Weights of a small mixture-of-experts language model, trained from scratch on English Wikipedia.
Size: 9 layers, vocabulary 8744.
Experts: 96 experts in each of 8 layers, 128 squared ReLU neurons an expert, 3 picks a token, a sigmoid router, a shared expert of 128 neurons.
Training: a variant of SOAP for the experts, 2115M tokens, 8069 steps.
Below are experts of layer 5 (counted from 0) of a mixture-of-experts language model. Rows are named router (the router's row for the expert), up (a neuron's input weights, with its number), down (a neuron's output weights, with its number) and show model dimensions 0-255. Each number is 500 + 40 x the weight over its row's rms, rounded and kept within 0 to 999. Numbers have three digits each.
Before each expert's rows: a language model's description of what the expert responds to; "gets" lists some tokens that make up at least twice as much of what it gets as of all text. This comes from a sample of Wikipedia text that the model never trained on. Tokens count by the router's weight.

# expert 43
What it handles: Hyphens and list dashes
gets: "-", " C", "/", " c", "–", " O"
router:486495501481475498471501537508518554515462449553494546528538482480489525520503461519613586510527475564445495531426536540493496475430529549397521515512565478578453553541473448491508519537515529518474522575461514484468517489556515508482471514466523594529527477473446452491552409507526548578523492501613543555518531556530523480411433474491518533489510478568526470489516437516495538540469516545545538565563543469522498508543532492508500447544525508543448449509540400592571468481576514528520493468552502490481526501436492546486450488515429504533433557507544488461570464480497526481448535472509473466498456497500520544486450512526549497500486470491459456516425539454553555491515560574494493483508520538498604461539546508436452475553453506459526520518493476474466448445541482
up0:502519453421495470454520512445526550573498515489426502521473515532537525561551408546530491426543604517541540475500516497528472439451547556505543530509492496506532483602576524402463514519549531550514481541511473491546559527468487497489534513522469471579591449547555512444517506463477583477504552473546564497493482509476518505485479497496577451515509497483520473474450527448432539544489480531565497553545492506516453562522474498517538517473531489548402483510481417448557447444518460520502489412460479467404511449534468489490474508511466521544466536496446504487500475496567470486418462549493526530520489565494489473568483496513483522488486492451532507503461584491518522546543535491506531457496525521489501503517425597485545528523476465526634556527453529438509515542511532
down0:452527534574445456494486482599566496499475505451488534508473507514387561437398479443454510521425378493531508518519483486402490506481512512431474481529541548478518517508525444510548447485475452498525548483518566490436448492437511505475505513472537525501462558387519470526481517535525479544498503534580524537492450493509485426513454550495447537453468521516501551524509528556483442508487575463569480431519527464513491544577463534538505443492539530499456525492421499451510531503539501479552568495458511459501536461524496528485512477458468428469466521548529542485497497533474432458556555521454489457467567535491484524513488465439544559560508524487518517462539563562502504467411482509435483538540492509447461494519575423561526537424479484504472519490467495520472479490567460
up1:473388477484449515470444458452494496473488491442517474474619533550514491539460521507584601487567513516504469445488492486574460484420517472417574465547452488539536451585486547453534559446474506555536557474464439549547418488527528527483495457479548512534529523498487461512461446521481595505577538505458465511459465506519512482529544473480455512487508569464552432491476492492407478479527497497473523502535517439534431455535452463502501500532492549551483452572518492467525465485526480426505589428484503458437470501484488479561444456513485473529453519487433518439446477532559545498504483536465505578538550460491509432539473524579508504503550458497503536557492514533542514495499522539489525554530555520519497480505526492508563460480502575571501486508495470517521496423450534
down1:443552527469417525470448519569483453410464508525514569573520542592503541487542481509530468468525454503493540465490444389473530439495545518507477502547474476545537482469550587522524568525444570489514486430507464535499462433521559552532544557450564557545461513503527466514486508477542489494482511517569463563496470431470581503601514512498458576496440496544481502504463538440493495500488452557517514492548492417549466490462521503448457473501532466563478552565432529496466553582515526541492561558411500472499524563508564511510509479486490449497466505485459470560501504532430531519489489521482506518462544462493568494433523489485544490456517522484508534528475453547490487483537491477486516475515538502503555496490478500482557500497491521519500519492441457575437409515606572
up2:523494424564485431483533488489519564488555464548513483497441545454469422509480582422525563488474503459544446526497492529456527518538438470505426549425529522489540528563454512515490524501470535530455563551459510464548551473559511484486560507521437503507513506451468486503509531503467613509499484473436492500548538467511487512536474517524440454580517480545521566529503522426431463479539535541477560567500525460547556495526462433482476470475430476554495491559449455540531459515528550512527519523538511417495470468591444517500500468513565568520478490532550564551517495511465528492459554417438482451479475528495505572542483428528518530433534556495505484380504468481456509587483504509531513457546561459542471466496571505474502519517509460490520563460560482504514453507452491
down2:548514491493464463546492456479539479477536513493424477415437460550470562536552503461450573404550470457461590487515498437504496505457499574486488554601546526515518499531595516546518503497556525488510498451519538461494488499569465502540471466490499463490539508523516474472462529523514486546514572558472514518512419439480495447502471518519542521444515463500403481473457466482457489520519469511454520471496524484476513515451455515499496587455538546479425493504502497499518533453576476531512525572567486443458464485441458479512493550440474541505482506439493509506474489507503547473458521591555485499414496454473515557608478494499544533466505618555439470469484495514543481529542454512514528509466526468492500511488572532508560513510417490408431458514483524569511500479539388
up3:485574490551542537512556547517423512515475560528441496487550494515448537403516514525553488532548483559529493459511525501483504462513488464469514467503475467484480487597420423501417469478497546501486506549473485483451549501428473522539488503530497512477613468508469558394488440456519546506440544475485499495493441561490503481548522541451491417402524470544503524450526449495526573439519503486552454475530539517521446437492565529450506471518495453453470532497518523472555529495475477500526440530523522516590535558455449434447514517454461530514477559557557562517580625461466486485522525517469512480459521486517536448527519424583465528395550484521458461486496533558543494452508486487501487500542503456489491474463473528507510475504452433504447541488527518471477532545539491
down3:525546526494523516531509486526561430470457434499503540529482562538490486501459467415459457449517532530551482486550513445415474435493452521495519468452443437480476471537489543510489469468442524514485456497461501471527530484487434493572472473471560458568423530555511505480440480460448514535468590499448480473498548447533499510466512535489479503488479497516492520475502459532503558530434512435470575478441440402496451560467417503427513485550482499474491541510427566622493523541417557524425497509515463515489478480410542485415515437543430565475512419584456450510501452526468479506489509541575506479515549494463508514505543498541531493463476532437533532501494456453509495490479592527505515554489460497464503467549507495508531541488512507494416532555477541540480507473516420
up4:471498425476482504495520503469520492506471457488517453510536488525458503442427514506496501516525525516507449511446513538406611459426540462535499526461483518557500509528499489509571462458583527474576518445478464571502439483504517544474530470465478503476529456506477550459473465535486537492570561517483573578495453505549450475463473443549473521553502558516459467453558519491493447475511474528616513545553480497513529416529466541487505462520484556505420476504538446476533494478462538483547460596539524516533518451454503553525530506491496567470433502545481464571455441584491548529439434490429478530511476420540508449516535467470436508537514488474468489493452555443425548489493538504457511489499483562454502531550505492479549525556465485615582571477512487455521492455517534
down4:528404494473561518491497489531467538464453497483529487586537478504478532510566463502486437465552560458488475506462471517440535572546481542557410541471482503408509517470476494527537520533511558473486514448470569469510479512473525526554480567510478544488490501434494423540520496494514501554473497473512403528545460517483500524421555556503530413466453500444486528481528520503437557496545496486593467509519511533501525478478528504456544465492483561515421472496536481532495506510521530486486382476584491584466451512496488432459512505417487463472435443486504466466514475522507555503576488532504491500525405522490510506529535520493489523490516483537544520519476463593478499517457526460450443500482496489592425489400452496540446491605512559452501477418558510533444490532451476
up5:472511518491530442444510506479523474435501441488538451516491533485478500477490560438468539571448454558558485479464433510465505501492491519442531472501528494507488492450543514567516466537504570478472559527463520469435538481531530594537497476456480472415507466467533523559531467468537534544478459519499417438549462535484487520481491550497451523451520429493452513515579501395570437472452491526454520477570506553479498489532576475469491516462495495456460517447530466490472503562504445443462440493500530516510551440479555491506475569459513440490568556444525507489494415445495521546446539377506438493464519502577482526530462529447448472434493513460486488569458435486452504404472563497543480440488459509555516537572503528521485480466465507519471540529509512530517434527566561
down5:476476520498523460502525445535493422465572504504425465561485563485466504509452463453509527495515553466507447454485521450533556563458547463536581469500550500482482511537530567459486541565512489487519453554531583525526528527450488523569453473570463462455509458414532496459523505448493534540517535503516476554457513492516528453544597403446525536514454459486513455452536548563590483449511502502585560485418495480564490547448415551459485513503502466506506472435408539489468481528488511528431593491507476469546490477501533450498501495559472505522537514510479494473541519455494541508523570534494460479463480510492463494478415495510475453468449469464546507441488466476478498509562552536477550463442476505537519455459536559425487484555478465500551544503432468443507568456480577
up6:496486523547450495504507526520465496478511501523470474456510549495508488445492486484448398481538529554443447595542507537597514527481448461442531435486487503518536445549455500478474519505572535576422490581442538444443482514549459500504517521545518554522537503603480461496544512476526448518522580550507500447535558502528529497523506420491491468564511426474491459524556523477558526468535502403454507503506436476457439564526496407466404486435521506520460453541492489525512460512567511423457499410474509481507480507488487450518465503482489493532453467429497522527543505458547495512392539463498477461521493474489545535492461528534490511478470478495474474501477500438553441572474519559493472478463441512547517456522557431521414497493457480448483516483535543506467418461470434
down6:480547458418537442522469410452470538445515479491506500580481441406550502569559563498540535488521423505554472480502472481512514477508585470519498487513520496415551488556502499457516475527495477473476455506454523484453476520486519517405536481384416480490575453527531509471478452489485555441505500497498438485502541463420577529570533546550475537473491548605513428483504556508535417462479508507582493457521592529507524466516584536496522418501517464459498518520481502539567508459523466492553492462506501508509526443500501406468478497474502455553532509591444496508549506479522522508549479424442530530519519507479508490437558549463450518484461479469518526455485507532453509469504481520508521553575516526467443534508449524461424505539539504444537473504517482449460508526521518
up7:454515482507520539485476530493454502516496539478505473491496436489490571563518555474486543504478449522498481537491552528497506517451470520491503568601485483512492495484488432404525534431523510493447495573469512545485512490491522497498499498411529476524491519506533500437543495501538574488554558542524584515408568554468538541527539493551510563559518461502448529440451397496525491522497509455561549504558440544587534497500526498538553542538539527499484478476494575603500466464457510503512427574466565480444600503569558462459510523513520527520525428543478466454485475465540480469453527486449521480446464542545468488452526485479537422503424464478526470520471511527550525552498538486477529456577410474493554524479481535416499484574472453520518538423452477491537511480488439
down7:495515524457573518499526460456520506540488547548536559526530499514494551502547446441537520486455524494530540551520455528520458473524547448488453489465430538531470518507502488441523569489573458498494431528483521495464499480492516542477495498536525557430464490531492464503446560530561545546430488467423508429473595552561468443425493516455507506545561528504507455465508493601512575431505586454539466500515574530510560475500549550476579513505539525483484431500551466521444540487477486482521482477521468490479447563464500564480536543527442516492590511557514507608459539554518492572537453508435541452502530487484454455535457531485445488458531542472517561499521414503514464490561510506495503521485458497491504552540474477546513430515515514580474523530465395516527501488548592

# expert 0
What it handles: Sentence and heading ends
gets: ".", "-", "s.", "==", "===", " =="
router:527434497464514441508462483495446500499530472489464576552531498496460584528549489501568535527511511536487513510477489485448530487419479535466497504517528482616445472551513500444469462502489508583448470550433488440487491564511485541522480491482516535514495446482463516467555465497497556572581549504569547515497502537486539429454384465502515461474423534601580459496458476508453495530498505534568500575497482445498497528566527535549444512517572428484452502585539451527486474480593534538517489541550531481514529460455469547519482496534451468576461492455542530509527538451491578485416522476492482480490464558474477540482481543577491443456476470455447394521494503452530531511493521549526561483509520581508564467485497487466453503514462487499488479501496475474544424465512490
up0:576546488488532502510466482480525496523485537451498488551521435519525561452526485495574482507431471519522466551555538519548528568447501491521365434540522545503452474462463501464500501478485510422453544478471545482545442479501567522454472488554443517442512496518509577534556521583481499464447526497522469491529558454554511542502492528483568461559518536497541530527473458522553491526588520509479523525481493509522457485569392495467514398527530487559509494497499479422451473467550517549543482498519515466442450527479515496514477475539502556521471540498464532550496451512498534560468411528470540534454547549498539505537454471507476499530393525537532538503486526466511437509519487513461477516584446552466556388523526379452557512527526492481547446457476481470475479449488552
down0:501482461428519518516504512525487384442486426442486484473480523552547476454472455545441462485506508479492527468594450471482539494461507443492562540458508490528463461573505470530469449503497504582401535450528429538462552474439503498446591504557462514492560511486554495469536505518499464470569475536513507508496600521437500452475425538566447508552467453468459484457463457474515552480534555551561524493512504469469479499479569509514457538492515479532510441518530561575456455594561457548537542550493540489495535546553424500440590483482447488485510525487470444496463568475405532520504479425565491463472463540413538479480517517504550482468452542460545483546526517544486530534564468494497550448487490492528470504529519519525439476508520560528476465479528503471533503500463497
up1:554505497547637560510500464562501454374447458490464542548529504536440488452457466467524473523435477507494443512470514501495476484526471502504504505522506499480475461471409546585531497546528510471466485547512488458480513456527509504511476460465467571488558448559568458467527453552524509526537566440450475538513478543524536593492605468436498513496463435504476495509548528454433459505549551493512456484530461486500431488517499436500470546573439533495482513481524434478580510535461511486461494500494579467560460505542488479465455501507474466444546543447519490522520458430499493460554454447519523541509490543486504465532517465602524503582483520449511509447501573502466454590457472489507529521495515538531479492530494434500460603510497474448519548488438532461475478580473488
down1:539538460509520504464493464502519594519440511486504465573476523422511468527416570464566486537484466487512456424513404505438479539535527553515472508513522523467535549472449487388542490510497536507526503534526467462536475507486503497495540510561569455464527459488493507506483459514549518553531415427477538514469525490416539574463543510471549530480499493422569430506544505508507440474526492541498612455478535555545487484509514490564488514529460544498495489477595483543549486545407492507483539479519606499554450454498486444521481571505487494526520456506564479437512463462437467424507439522504484466484502467476484485528520491430471502569546500482559476471456565475452449429537465491487491515529485536500470489521452550544470543570406492531431547484488470494568485534506466
up2:470463478424563558478459466530456539534446476491449516516562495498430488491538535487512510478483565576479512403438515538483486494460495556481491449516490554456534561494514543467509443540502441564509462488478636510497497475547512520515506500562536486465497503505518556430531432476540486545541436566518501516494497467472513480487615516507524517439480434464569526554482390506431521542463547482526472501508561542517468486517537446548516539494519435519471489504504473549527505534459536510547478503429509519526456473438525450469551491551539469524419543558481490512531560524556548509488503510486449545451417491458504566477476512502483467442442460480513490575518482442505513517517484538528540444552471506443455495491541556447505535553480477505528547610554475523592433535477491
down2:434552537574486522490492510450521508541473445420536525516541464527496489541492440468498424577537493494571448459549493529526468458508457536432463497546494516564520537486504513483370530468428485419507518522500474606420539450441445487545532518512496462537538457473548466500527538556427545463503468498457529500552495532532467538443428523505515577468498587520527510507434535479593474490554493509462550493496535542479456577495574507501546441482515475557479561447529504504429476488515441528527587550502438501510528536491518528492578530466502542442459466443473550485512473501506501419512493457524517460511503519513573520464515499501506423451533533503497500490545480490478475473494483554465484585404466456426486467523508484514568497493480531533501501519499495551413456518481505
up3:460509535525446572508505430482549466588456487495451473473521524495490426455500515460520389523474485556452555384434527466493494579431512490502464473466489440487462467508488504489457566511434528487532462498454474511515533509512547474452490502478567496445427529517457511539550473531518509493487444492549477531464478560506460433542474481490454458475499439487483499526478439461445492495429491509495459481584472503499482433552408495463550505511454459548520522482566474456532487539473403492457471516495502532495429426529467466437544465535558490479458491486461470574475431536475475509544513495569528544584465468493463481417501438591491502537452465482558527582443547455485467510483473450475518507537500515464484459518543504526475518625523512503523491494513485510489473447550552
down3:565550555469492497549536464467525609548506540497534479479437481519481540429501485584470378546487487497531437432440482432483531521525503535548485439498478526481501520478505408514476468495543577472525492483467461544566477498501452482478441528401549405431542527412475437524503478489518487525473485489463454519466430451490498505512476489464507504499493552524485487593507508433497483457527529492567435493448500549501502516497440528520479483504477429492477489534512521566523502504479464536440518521522563485490506494484544419483532441574524509481610547573444525433481455511494526525517428534520464485540468540582562494498519505556551511524508488527514514522492495515488464483515452487550492484452556518489473497480543466448524545588550473451461502527456553378484526463533484
up4:447548506496593500458489551513511466561454575508543519516463502452537479489531457582496474496459513602485471510475540506428526564474480548516428480443493487500435410511427488490541484450506478476451499455470447475482474521525506581474448498540427490530463463488518497438555425492478509532524510496482507453514534500559542527567531526442585502480560441522529503462436503477468540550489510448514547587489424502498454539537523470497528553521613474467446442434489511510500462464506612546463452501547562474455478430516493447477508493510525487526517482504478535533459457453491554453457537569446467516466601505476563517444490471513474493433434470548487477602537553506479544541512546495512463499550476484472492476545502485505529507511510525474453491534487539458446516454438466
down4:515475580442516517487558567511511542548490557497469484499523541465469525438536538482440507502503499479543489582488481503496516460476490567459519500450532488561519545527575508572507506525494428507520457530469503508489468496500494475420524499480485573540486481514449473484507546474499529490474560414505474478500447485546554474549416496473441477488482541503483492526503550474543549451513488496521473481466459522504455469590574510474504476608466477462502548483483476465538532488530493537499444443555567548481489504476492521484510573556531527553492513512526477500541498518475509517542479577535545550586488554513574579421507418530451446467594459536479515538509524542605533482493471534499506494443422595444524493536501466405506566453481587463530408489512398516486506526467485
up5:503440425512515526533465495463518565473472499515458540545497453562463550539528513581527554540548474532395522581460427489526494422515499492501468436475513488491508463511508477476421481425482451480451462466559470562513478595472464499492505576495470498486492446491499549466501426525546563509590512511528499514526497503518502506522424501529518495577516469483439480512539531497487574532482483515505465497436414505484447468491512493460447536575538501521456513441533430483496463553479425524492444486572410555452500557453527486495480554507519534535606516520434478518526481440463540539539476604467487583460513482543528513498523536491516547526533507556485462509523507513491530512561521512453540517486439481551612475515471452508476519531546488533465475491504454562457481421480548
down5:458516527474488500507480522447484445504527486524510459514477421439521510542428532486486551426505549475542471443489559529437476554468502481524510519559488451475494477512429487503546514516480543479472539442487521517540557444511617432457472452480567550543530505517421491513461506463454444479491421504500421411517509588479526478487484550501524544490461458480546491510448579500551486525432529552473554500499549521427568493488425483545523499443529535506508465512539491531552482426549511474592493441505536491524474441483484466521535448539480450527417511505560507498491535506534545467460497465475473466537510498479502445535470499591487479507574599499548489525431552479482537528610465530483458522521527532470449537504485488469610536505489451558527499544522523548474515574541475
up6:482492508526494506504519622425517488488530512522528504489441448509542463564513473443547485594465410501438509620482438518425479441503605489510524460478499486559497536484450566460602569520507457449558523488518489479509431522480499461497467483524468575495458455562460457461472510557486529462442476543515515486423507512541529515507460514536505550549461510544516559538488530480524443539478432489498531516505576522487492491548529509518420534509507528518506551526441504468425412536506542561461512474468541495449505483522530521493474583525450525554470499505541484535548529524511510482464492472522403510485578546485462471484554515524526506477464529447469510541527519492579456539548508506531507507522572455491540461519410469525456536504439491508477575549427521512483512488551430
down6:512559529442494435524502469585515535538476448473504549448592523480461559524474497531466482439472539535516486401526446527538480487560515493496504534505585503509565428504451460534473454508469515479446515509495538560478519494516512493479544502546525459580397490477554577535535517442449449521507549454599471513489504487469504412437504563444472486504499539533506488550496478480444571525530525519481513479477483518513501541458462454512468513481483467447535458506509549488487456461516482500538522566469433495550543504550447459498530497492542504429519517467521369494519473449524470486499483520448545474489447449440420506453555530437477549490456495498567493536456449537445500516450493449498525486571504511499507497568526429500576398483508552507560458460494433570521513482502427
up7:523519457527490478504531524477556454565534469519462522466521403536564505561470521532509571537489469523559487545488503470496496512484469544479436452547463446471463539524564475566511460555531441562485491534480548388529537503556459519563506520487555530477503449505557503527503525494549521448532484546504527490533497547480523563471522466517451409468483516534516504429482510519497465494531505506446483475457541503452531454559522579481558477447446452475463523475459517506531584488458462512531411511447485512498488463515531559515465425536437491480486598529515468504439467524545443449475495510620517428500463527414498483448549581460511465425497462439449522500531500550476493604503598508507527523551545474507502494469517529512494482547474491487489419535442468510549434543529508
down7:516448522490501473514418470491571448439494538492489495477462557520465514480519581475542476520516480492528449573474588500435567500522486490497516476525453529476455426448508422501475457505456521475478495494561492516500511447480487428484460521451459465522452550451556495509470519551443556498459415480548445595487543462512469464531518596464524496521451544547534545477487482472460487479554451486469518530542464495539565485474511520499497457440530546490526513545547482582554448421582575485436539531522523491535497503478536502483523522467456511534462422456572511445453492474560444482527473509431547522528540418543523505466436518482542479493531522523511527597470530477500502467465417493457505546427512531517417454532518427427477560463526443555548479488538523530472530505469453

# expert 38
What it handles: Table and list separators
gets: " |", "-", "|", "=", ":", " -"
router:508506528478556512529530540534498501452516504538449585498480475394533541548505460490494515492469453534394477518418494469506497530428504506525534408528498528551479457444490417486481530507507595486490435502485456431565583487520467566551442498422514551523493529507467493431458525506522548546548521518508501556471531497446484486490480495462458470441487500536514478485499440415481553440460467493515460549512474486430469534476567489523492570515548487525495582580489434506522506485510566489516479465514510512491556462488477528522440530479454537573456471518540518567499464473518549474484538514471418489426450508463479560512448543592537427514446524509453464542434492492515513500489515574522573475565565547461527451512508568465449465468474492508542510501495453539504443481473423
up0:510580488543494570516460471469525475504569549495511500503498533465582475460510492505569453430514480554494545517511505491530519440567506528499452435528458544524464498473466514588556458557506447549512529458464391469460482470528477526534536537610452548491515529466550484482455492521479553491479466430502573450477521550493474498476484463478442444551501502597518536494486455502603532518522515461522512468479536494444516529442525495485546518499557395484446539420585468480457485486517439487518460514552559507468509442423498530495498462486504452547539533482443568501533451509408514506494490509459542599483496495467443462561551452458457490467466496525453496501474483486519483540512431454448455488496540540565527515446465523529469483547489485483416524497524519494520449587487449
down0:513519543575569451467497476494509497480440562532554472554458444514470495424490460576427469462450497496569518484572442468502505437469489450512454556494542527462498483505540512509454489556514429477479435413522505489528478439517485504514535466487473532466538471504496481511529571562506467509513563512565554493541498516520490561473499543510471467510531438515498461467550472520524517503475449488553418486471513466596488488529531475535516421513437467470521473473529486531492484507537509527484512534588524497443442568498507406462496513521537515509404530516496487526469479457572497487503488474512486442486431412517550433509519527459589514547533493466513480523417520443510506502409477511509472451473526509487482503541425432490580555454619529435565495525474552518471427559542485
up1:492505513531478489459502470527481474497433481452404490562519522491534478454507511523476506374436478456589455392497450495513486480527485461401483558483457501493477481445556444462492493508521449479486532549481416527491437518570458502522478521538448514478430517444509509481516469499452488513518570513517578509550499483401595508470511481427428465515467562525507508530516532431524507451533480515514511515419516507432519461568491465479486528494463492539491498444509539490557546502508454515536513470527538494494545576533469481510504526544548506586559484490429508477482432420560468499576513565529580471529481491454527484471546517536515504520478514563606504442557475477485461509461506459574539503491515592515502486507543531493430480476576495509448473526476533465477539475562504
down1:559552492513492473551522484542485508421528506609493497448459480478511487593556545467542582487457513474474497522487521474465504522525498523470482394470533489457534490428470442517566436534436474504548502446549582531534465459458503514479495522491482527452523502464462527485517469490484501477555447524463562463520500532457489462502481447457486458524490487521492510546487539462477515499484480484440466563454494545492507453422469540488460550459467425467556510492495478570480479467480635490431519437481492457469487553445536420427539495577431475421419455465519545520514465558467468523486489460478511500541538425529424445536462502443456492490541490523499557569518544537408531492553485482559465517498524496533411540510431516480516500455474538502462523490528480522571500550443499
up2:504552486494463549491552483471481484538458506465563476507593502533511530530528489475430475410490504525457566523510452508466483475498469563489465422509523512538567529497589472452526540504534560509518422521468558548504498493497408436516463481480451445485541492504438534491435487498441534549477496488475506511502526534498507477476530484471537499556465517554412476518506520494499485505484523490545534517466579517470515504584487450542454490489557487549585509521471416551508435371531455467522504556477490480519493491509434517463442511542503518473551455503462587441530530559518525520441481481478524507489465493493429550551483537497538583539444480482547477487464423526456490436476455514467456544554506503435471451441511564461428486517482579532586567539548508444538528468449555
down2:462473492516501503553534426449463442461496554485427491438485497555584526412561510525532478479472511509500453456500480461488536523551491501538520497492474457478505575547509492465492472549499423528523518509481525513538480505420487492431544497446495512491412517504491462487484454491494466560497565437545397522554441513583516424556552578454500484488530471457466535527536508540509479461504565512427513530419458515463558505462482527518476496567496485466473536529477541443498552462497548510514554470432527490511465504480536497481526491561554476439550572432494513550543538460441423494516542508461545502480600560479556501488502506514546497493465519505534446528564505459430457551413527444528517521588486499453448558465470486597460539529519543500483571536515512490465549540544487
up3:431547483537491524538522543516541492550470491551501521508482509427505494535446484520560538504568575454474430456577515486539474561508484458490441475419520522442457446525478470426589482439520516545464476599537404540544545508491477471547511514513478481511451529458396504493502452579478529502433475467443393577449478518468482523514441522544490505505438421490472485501510542500520564487472511523529421551590418478482476458568560523445508463547468530478582532541498513492523490520539546536498515545538531469488499577521588490496467527446480497539511490508517516462497527539514507429498527508463420554475475470520457554426549443514527528502464565506548480553491498519529471535451514578506528493529509500471510515481506519486437526506437553518488468518474560556513470493471521
down3:515484481463436514475494455517501438529492462511541591521548442502489505562542474486520487485491497488476476553478537361477473519576508588483464529514543550486536485487537528499491575419472550437529522437495546496478569526523506526532508497516432505505521472474547479575482581570499508566533509497499436534492468570494468489460484549541483466461465511515513542584509515537445465536481569494462493463546440450494553539473516501524552526498457475397505511469470489512510446495595541520544506467500465448559420531497557477562483510443507488447525556425485486554501524533458487415502526500466474545452465489489536487485422529533476409559457480547519522507452518562562447546479454515517471503466567477493542496532481401527539495545499569497528518569456542517478439514461455
up4:485481472461502455458510492479473588457516487463506467459527502571513488534478533503465528451452458531502473441557582508477431497512540484498442522579497565440512549585575497491500476449505446484501459508393493552494499464491444411514526454505582518466542470512474500499531595455515508445546532525418462468515520443534496517490513510500579522535480552529553533468473465489425525520544530431556478490512525496474459514522529533510506468469559477544477552549537508433506562458495519462494541454524494517566503411474472498435408534528477459504504487453532475471546520424468553459427491481559629504512447480503552474562506521427499535521522506441448418464434449504480571483453463552494526493524531530498462490449573529483495475506529489489527542460556491533530530507519559
down4:514483484487505463450517458468440547414547455468463510501574498530480515496530543469481545555514557528441556500477512481559530541452450523546500462497439516462538514499457524474434495511516499526519568547476534530552489457476565482497493481560528520468550521441467511482524518469502531553482458448522548487507483438560489500537509574475521544463452456580582474502474538457527441513451506561452626494496582490486430399587501529484480466541511505482561498505463532517496548545477539530549585545427453507462462386521509485488451525558381506484504476552473560430516491500538464424515522486481552540527523502506476473422543505445496467567440501461467535461506483493536532502528517455507505470474477497455542457477449522530456496450454510448489490484606443487534535517530487
up5:505466507485473470479527518522444375440503499420492501498511540507459561542520473463467549476480438446435577489450526514524517496507460498523507483502522506487575496469544428472528508509484495549509457458413486483424533540502476544525557542504466553522580498555491399493490460543515491569465550552516493457458529522496527509487494487506448506604508552513493541491538435450495479473487479407438573546516503483434501505468466449551531527493531531538592461448545597537516506491506493468487428522563475508441495471490484520551471552478521579533521490590481445483487490507460498483458461449418443473540543469456513498572518526558442503537541545421523522426525505516475530484551508563546497500534452481535520560468557427446532457520537459465433543517498504482482440500525507
down5:528476524542399500510482504541476545508434504539494473503506487520459525472480468573481456482457544462502502571492378491478511519493482575478439466464429411578531533431449486540567510497524546515520544502556549545504462485464556558442444496474565521500439530435581504478512482532592593536536522504489556517564489565485482484539552496480514492455470492518452517428445483494454546454513519513530482461487487478485594545531477481445439515539585469486495496521467459487519470461518567452448579468450516488559484520474479414530453559472486451473492500479577525519486495464472533549488525546456541525543454591460505477473544506495532479554454491500478488497492443538527463524455521469492520532509582511495506498519496591539450563440449514552553454486494569499525536535487525
up6:450488440479549442442463497454509517481514457518510478482497512558402517535435499539457463510520459546528506490521495510519502562511478625605485498519470576543492519531565523526452464513474467411505494483453561506424447457473485568483458494481477497516551476570439486456534461469494460561519489495466488456508479548491480520535522490530504558508508489503516566463436532456474459488572478484479544510528444463492501507401510498372449478514451518534490490509505483477468532468496526576520379425506509515481544447459449461513452552553468575538453483500474504502461427514537502500467556445498507481526557481503453516575512529531578481564493537494449452512529490528550610547555489511458563469492482463538536518504481522517556488433507527481552549457510501427483483543549540
down6:497514535520495489473484525504434538485512469423452425631533438504471455511508484515573506494448479531496499536459460513414488508511465532511464575578454506453453538505533442482538467469536451533538488453477540549479477487484477594494543519464529514514476473488527427494511462483512486426505487513479472501531545542498467493448476542487514466507515443513570478446487500461511537559505622570556553447500493449565515482551588530488504491496533519537479485556463527492514518470544468485550430540508469459589472569583506530459412488468523452549476547462480463481510590427437512495531524433577540511520550562467542520424498499481465453544505525534487452458522527415473476507508522450450451487525537472474464457552482500425484493540508529546499456535457491522467522454444443
up7:452467490528556520540564544578580478470578584444510509434516496473484459508479536565520522484551510530485544532477513482488499440559494517553457494545517499534517493499388493485477553546524514529447511474503433566497583498460557513485522488452450552521529510550573528490545519517547454504470556552419528405454443461430529486489509456444545454463511542468504463552469466559520515536451512524438533556503486537484523473492476533482501450575546518530528509572505438540479576445520459517481522549486506506483465498524580487483412528471528470512536588574525506596477452463495512526517485566509478492538540475490541525478490452521520491532422495557459487450465428511463464506488497509494485520518551526475515476425527401514560442534473503503489448454613515499536493495515518
down7:529460409478455490581528430586539454508521509528485537545453489498510454521513512532496456526572441534496478458470449489518495483541520534417527534490570561561456470480526513483492478469394504510538527442533517509457488483498536536437523496527512529559523502514538485490512479507510490617509539522525454585530474484463484450575494544551454488549493472470462527471534481492501465502452519437541554546520548519452440428524433417512538439493462479534450544477476472552544539549471514533511510546558508479512477507496538548492529423506518435479544530495444451523517509493496480494429493517478504505426457507415581544497526564517494585494474528541465470448503412518531483586499448480498544467517554450481511529507494428460543527386539400509517502495523538494451577508507504